From a checkpoint of a small mixture-of-experts model trained on Wikipedia: 8 layers.
Below are experts of layer 5 (counted from 0) of a mixture-of-experts language model. Rows are named router (the router's row for the expert), gate (a neuron's input weights, with its number), up (a neuron's input weights, with its number), down (a neuron's output weights, with its number) and show model dimensions 224-255. Each number is 50 + 12 x the weight over its row's rms, rounded and kept within 0 to 99.
Before each expert's rows: a language model's description of what the expert responds to; "gets" lists some tokens that make up at least twice as much of what it gets as of all text. This comes from a sample of Wikipedia text that the model never trained on. Tokens count by the router's weight.

# expert 14
It responds to: Copulas after subjects. Verbs like was, is, were, are right after a sentence's subject, often fused with a preceding comma or "and", as in "and was assigned".
gets: " was", " is", " were", " are", ",", ", and"
router:54 64 32 39 51 65 43 55 46 39 51 44 68 44 32 69 62 35 51 60 32 16 45 71 36 33 40 47 60 52 40 52
gate16:32 56 51 53 47 66 43 53 41 68 47 73 54 61 38 35 53 42 25 53 35 39 36 48 48 50 50 75 65 46 47 66
up16:25 35 82 48 43 54 52 68 61 61 43 59 51 51 72 21 60 36 48 54 42 58 54 51 59 47 16 59 58 70 56 64
down16:50 69 62 51 57 49 42 41 62 37 47 40 48 47 33 52 70 50 32 42 37 54 47 39 67 50 30 81 56 45 33 44
gate17:24 29 37 66 57 37 41 61 32 51 50 54 48 56 55 38 71 45 51 66 41 42 30 66 39 56 62 37 43 45 43 40
up17:59 45 42 38 58 28 34 60 39 33 63 47 49 63 43 41 49 48 41 67 50 42 22 51 46 59 48 54 35 51 39 55
down17:52 63 10 44 58 31 40 53 46 31 37 61 69 35 53 69 32 63 42 42 20 36 50 62 41 46 60 39 65 69 52 53

# expert 37
It responds to: Table and list openings. Line breaks, bars and dashes that start table rows, list items or headers after section titles, such as | Year, | Team, | Rank.
gets: "\n", "| ", "\n\n", "|", " |", "; "
router:54 71 28 28 38 60 49 47 50 50 27 63 72 38 52 58 39 56 48 37 40 37 66 73 59 44 45 47 54 58 36 38
gate0:64 26 34 65 50 50 56 34 55 38 56 30 40 45 39 32 58 63 33 64 48 48 40 41 63 53 42 47 36 88 37 78
up0:59 61 17 57 61 43 41 65 27 57 62 50 49 48 68 58 41 68 46 37 50 57 51 64 81 41 56 48 45 54 45 33
down0:70 67 56 56 51 65 32 59 63 66 28 70 59 48 42 24 48 77 44 52 56 42 71 48 52 54 45 54 30 42 64 44
gate1:54 49 25 39 36 53 59 42 66 58 40 65 52 69 54 47 46 43 44 27 54 46 38 62 44 58 52 35 46 42 57 47
up1:39 54 41 36 69 48 69 49 43 53 63 56 43 74 57 60 44 70 48 42 42 65 35 57 30 53 51 46 70 43 56 47
down1:27 42 31 40 54 58 49 59 64 57 23 59 74 37 60 54 56 52 52 50 44 29 47 46 56 54 59 72 50 61 46 32

# expert 27
It responds to: Of after nouns. Linking prepositions, mostly "of", also in, for and to, right after abstract nouns, as in "proponent of", "improvement of", "subject of".
gets: " of", " in", "ing", " for", " to", "ed"
router:55 63 44 45 57 45 42 45 23 28 29 31 46 53 47 58 72 50 55 36 49 52 63 48 26 24 32 56 37 50 44 53
gate0:40 47 39 36 39 35 42 64 49 49 45 70 56 72 30 50 35 63 59 59 56 67 60 48 59 57 35 48 42 62 36 54
up0:60 49 57 26 55 43 60 63 50 63 46 52 56 23 66 46 24 34 43 68 48 54 37 50 47 51 69 51 40 40 62 47
down0:48 47 62 58 55 58 62 55 45 38 62 42 48 50 56 64 38 60 53 45 59 62 06 39 40 60 52 45 40 38 58 59
gate1:56 45 39 52 42 53 57 45 49 53 34 74 63 58 34 39 45 72 37 65 56 49 57 83 57 54 49 18 66 43 46 46
up1:35 60 27 53 38 37 48 56 47 49 58 40 54 60 37 50 43 52 16 46 42 58 61 40 56 43 42 56 32 31 35 63
down1:33 52 59 34 62 57 53 74 33 51 56 58 43 61 55 57 42 68 30 41 66 50 40 54 55 52 52 42 63 61 40 60

# expert 61
It responds to: Prepositions after verbs. Prepositions after past participles or verbs, especially agent by and from, with and against, such as owned by, released from, between.
gets: " by", " to", " with", " from", " for", " at"
router:55 53 36 47 41 36 39 44 48 51 66 53 43 60 44 48 46 63 39 41 37 60 60 54 57 24 17 42 49 34 64 45
gate0:56 57 48 38 39 47 46 58 49 49 52 43 46 38 46 74 57 68 45 40 50 66 45 42 52 29 11 60 50 65 54 45
up0:59 48 47 47 58 56 47 49 57 66 65 47 34 64 60 64 73 84 70 52 46 56 55 55 63 54 39 74 22 37 58 47
down0:46 36 39 48 33 50 62 71 45 34 72 35 33 35 43 23 69 58 42 88 60 50 52 71 46 39 35 47 59 39 56 47
gate1:54 40 33 71 38 24 31 47 37 28 55 30 69 46 71 54 60 62 51 67 56 34 41 52 45 33 68 44 55 50 58 43
up1:37 58 44 52 31 46 64 36 63 54 59 39 53 29 29 45 46 42 38 20 41 51 58 56 43 48 52 50 39 43 65 33
down1:37 66 47 33 55 56 54 44 55 60 37 64 48 30 35 63 42 41 57 51 35 30 59 46 51 53 66 55 42 60 52 66

# expert 24
It responds to: Closing brackets, cell ends. Closing parentheses, quotes, semicolons, line breaks and table pipes ending an entry or cell in lists and tables, such as (rivalry);, 1966, polar bear).
gets: " |", ")", "\n", " |  |", "\"", ") |"
router:34 48 43 51 61 44 28 56 54 40 58 55 64 59 30 56 45 61 30 30 58 41 62 61 42 44 19 27 22 35 66 53
gate0:47 27 61 56 51 70 41 49 56 40 44 56 38 57 57 47 52 41 35 44 41 63 39 55 82 42 43 40 47 60 47 52
up0:38 36 59 59 44 33 43 38 46 54 52 58 40 59 57 67 39 55 52 44 50 75 51 52 59 43 59 49 42 57 47 45
down0:56 47 79 56 28 36 37 44 44 44 68 46 40 33 50 53 54 56 70 51 52 38 50 45 49 74 49 29 24 53 61 59
gate1:35 83 22 40 42 30 47 44 27 54 45 60 86 49 54 33 63 46 49 41 26 41 55 65 48 20 51 35 44 55 64 64
up1:49 40 44 57 71 50 42 50 56 57 55 42 58 32 41 38 54 60 56 38 36 41 54 47 72 43 45 34 47 42 43 62
down1:61 72 41 46 49 56 40 63 53 39 45 50 57 59 68 57 60 65 40 51 44 63 39 55 54 51 68 45 39 66 51 55

# expert 43
It responds to: Plural people nouns, pronouns. Nouns for groups of people and personal pronouns, plus regnal I after monarch names, such as people, players, they, we, Charles I.
gets: " I", "s", "ers", " to", " people", "es"
router:53 52 37 52 67 65 50 32 10 46 57 49 75 53 44 49 56 74 37 51 41 22 58 60 47 24 25 51 49 57 51 49
gate0:51 82 46 37 56 55 62 63 62 77 59 44 60 25 37 51 55 28 57 38 47 43 42 53 49 37 43 56 48 54 52 16
up0:36 42 31 56 57 53 64 67 61 63 47 11 60 38 69 33 43 41 74 46 91 63 50 50 51 36 43 49 58 63 41 40
down0:51 52 49 34 50 57 55 32 60 44 45 29 54 34 47 65 29 45 45 77 52 49 34 49 47 73 57 60 31 51 55 61
gate1:55 63 30 28 39 41 60 47 47 80 48 41 40 32 51 23 49 35 49 44 50 28 51 47 86 42 51 49 39 45 52 32
up1:45 65 66 51 34 36 46 38 66 41 48 37 50 31 39 48 56 41 37 35 58 50 44 28 49 34 64 53 34 38 53 40
down1:55 54 42 38 42 68 40 41 41 47 64 54 64 50 59 48 49 51 29 55 21 44 75 36 36 57 69 31 41 44 60 60

# expert 18
It responds to: Foreign name endings. Vowel-final word-ending pieces of non-English names and words, especially Romance, Greek and Slavic, such as -o, -es, -ia, -is (Ass-is-i, Ruv-o).
gets: "o", "es", "a", "i", "ia", "as"
router:41 39 31 33 47 40 39 42 29 48 43 56 74 42 45 54 52 47 40 39 45 43 68 54 57 27 27 45 32 52 57 40
gate0:30 18 57 51 30 52 35 69 39 66 40 30 38 69 50 48 71 64 43 58 62 52 64 68 47 58 36 65 64 38 55 59
up0:65 49 44 61 53 43 61 48 48 59 53 61 42 61 35 43 50 50 70 61 54 63 51 67 44 25 46 56 47 51 36 73
down0:59 31 33 54 47 89 36 60 43 39 40 63 41 29 40 49 58 60 46 48 47 56 51 39 50 60 38 51 64 56 49 43
gate1:60 39 59 55 51 49 38 44 50 42 50 53 51 48 59 53 40 48 30 51 51 55 50 81 64 31 65 37 37 46 31 50
up1:45 52 40 59 42 72 46 46 46 44 45 63 52 53 37 73 65 50 71 33 65 41 51 54 35 48 26 33 49 59 50 79
down1:52 60 48 41 54 47 49 40 40 57 50 52 26 61 57 77 33 62 52 65 49 63 57 80 31 51 52 52 46 32 52 48

# expert 9
It responds to: Quantity and time adverbs. Quantifiers, number words and time adverbs inside narrative sentences, such as more, three, several, later, often, "for a short time".
gets: ", ", " two", "ly", " also", " more", " three"
router:49 48 43 41 53 55 59 42 58 40 60 55 62 58 49 51 42 53 46 43 33 41 58 65 43 44 25 50 49 61 50 62
gate0:42 35 72 72 57 48 51 59 56 44 38 51 52 51 41 49 63 41 54 51 39 49 54 52 66 01 47 42 61 65 63 38
up0:43 54 38 37 64 65 61 52 77 58 44 46 43 44 44 56 56 43 38 62 66 45 69 38 66 62 39 27 50 49 56 44
down0:72 37 22 48 65 57 64 56 45 67 38 49 52 55 54 47 66 36 72 55 53 40 64 32 59 43 44 59 45 50 51 78
gate1:58 51 52 57 50 56 46 65 58 35 65 67 41 37 61 40 65 71 33 45 42 30 46 60 66 63 45 63 71 58 45 32
up1:51 57 52 41 62 62 66 40 44 58 38 40 48 34 43 61 53 49 71 56 52 69 44 30 52 56 74 51 41 41 50 57
down1:45 58 73 61 59 66 59 52 55 66 32 48 60 25 73 60 36 46 65 59 90 64 46 48 48 71 51 34 55 44 64 68

# expert 59
It responds to: Short vowel-consonant syllables. Short inner syllables such as im, ar, in, ur inside words and foreign names, like facs-im-ile, immeas-ur-able.
gets: "in", "ar", "at", "al", "ir", "am"
router:47 49 48 34 60 61 45 49 43 39 48 43 45 61 43 54 36 62 43 45 18 49 51 55 63 35 43 40 42 54 50 45
gate0:65 81 21 40 37 29 30 39 62 39 76 33 65 52 44 53 41 73 60 40 35 32 57 59 60 33 47 43 69 43 47 20
up0:50 60 14 45 33 62 69 41 37 56 53 43 54 57 69 23 46 35 39 51 58 35 46 62 58 37 67 53 59 44 31 24
down0:42 48 34 66 48 77 51 48 46 57 70 37 44 72 41 39 54 66 56 55 59 78 30 56 37 72 69 30 43 52 60 54
gate1:48 52 47 55 65 64 33 49 61 59 43 65 54 15 31 49 55 39 57 65 44 41 60 55 41 51 47 39 39 42 53 56
up1:64 42 54 41 65 63 45 61 60 56 46 58 51 48 59 68 38 28 62 45 53 48 51 53 48 37 48 44 38 45 64 47
down1:65 47 41 53 41 62 47 62 57 43 25 56 60 35 40 32 34 56 47 56 34 59 51 60 74 43 61 53 47 47 43 35

# expert 49
It responds to: Foreign-name syllables. Short vowel or syllable pieces inside Arabic, Turkish and other foreign names, such as Ha, Ba, Ma, u in Muhammad, ibn.
gets: "a", "i", "u", " H", " Z", "o"
router:52 58 32 46 55 58 46 52 57 42 46 56 60 69 57 55 59 56 47 66 43 27 45 69 49 33 29 35 32 46 47 49
gate0:54 43 40 56 37 39 60 60 40 62 53 39 50 35 17 58 46 45 62 56 62 23 51 68 56 35 44 74 49 44 48 82
up0:30 51 53 32 48 44 33 51 58 31 57 56 64 47 49 44 67 36 55 41 32 39 53 50 47 54 55 61 62 26 43 39
down0:44 52 43 43 40 76 53 63 65 50 70 45 49 30 66 35 48 74 51 53 59 39 48 61 47 55 45 18 60 59 43 56
gate1:49 69 49 51 69 59 49 62 51 50 57 57 47 30 63 58 36 41 39 53 54 58 44 58 34 60 54 45 58 32 37 60
up1:59 37 59 30 36 43 56 42 61 50 41 38 52 46 43 42 56 62 58 47 56 35 47 31 39 57 40 61 62 70 70 48
down1:32 41 39 68 70 24 46 31 49 55 58 51 34 39 27 66 50 47 44 61 67 80 48 49 48 20 51 63 33 36 70 50

# expert 8
It responds to: V-containing syllables. Word-internal pieces containing v, especially Slavic surname endings like -ov, -ev, -kov, and words like covers, environs, Shreveport.
gets: "v", "n", "\n\n", "av", "ov", "j"
router:62 49 30 50 67 38 61 40 59 34 28 33 61 47 61 54 44 52 51 23 33 23 50 55 38 27 16 42 49 64 45 32
gate0:79 63 51 34 34 53 64 46 52 65 56 43 52 55 52 31 52 48 31 21 22 55 47 46 16 40 46 34 46 58 41 35
up0:73 40 53 66 45 54 25 81 25 36 49 68 58 42 57 58 55 50 73 54 69 47 43 41 75 60 45 46 47 40 46 53
down0:49 63 52 55 45 39 22 45 40 62 23 48 33 61 48 47 49 83 35 65 64 36 47 55 77 53 44 47 68 42 57 57
gate1:63 36 58 34 48 76 32 50 45 52 45 56 48 48 47 48 49 23 75 51 51 49 58 34 35 50 24 41 57 62 71 49
up1:43 62 50 61 35 50 72 59 44 62 47 42 31 49 32 52 57 66 49 61 63 59 52 61 79 33 56 38 51 42 51 30
down1:39 43 45 49 52 46 56 49 34 45 71 52 69 59 54 55 79 43 73 49 49 37 52 35 59 78 53 53 63 63 54 43

# expert 52
It responds to: Infobox field separators. Line breaks, colons and field names in infobox-style lists, such as Local authority:, Population (2006), UK Parliament:, with coordinates nearby.
gets: "\n", ":", ": ", " |", ";", ")"
router:59 58 48 63 49 32 34 49 56 37 26 63 71 40 49 43 61 52 37 41 42 43 55 48 44 32 22 47 52 49 51 46
gate0:62 50 41 51 18 43 33 55 47 37 31 51 59 55 50 61 32 63 56 42 61 59 45 52 64 52 32 40 34 52 63 57
up0:42 43 45 36 62 35 58 47 65 76 61 59 40 68 54 57 76 43 42 55 56 39 78 60 45 49 66 42 54 59 31 27
down0:55 40 37 61 58 56 71 30 51 65 79 45 60 40 50 44 57 45 36 51 73 42 34 47 45 61 52 79 66 21 44 72
gate1:45 67 49 46 42 36 30 54 49 41 47 46 47 41 39 47 40 53 40 30 39 58 47 77 60 37 28 66 69 50 38 71
up1:46 51 49 41 44 46 51 58 31 57 74 48 61 47 62 63 55 61 25 44 58 30 40 63 60 61 50 54 18 24 67 48
down1:51 44 42 44 42 49 54 64 50 23 65 29 37 42 43 58 67 41 45 46 59 52 20 61 44 60 66 69 50 43 67 57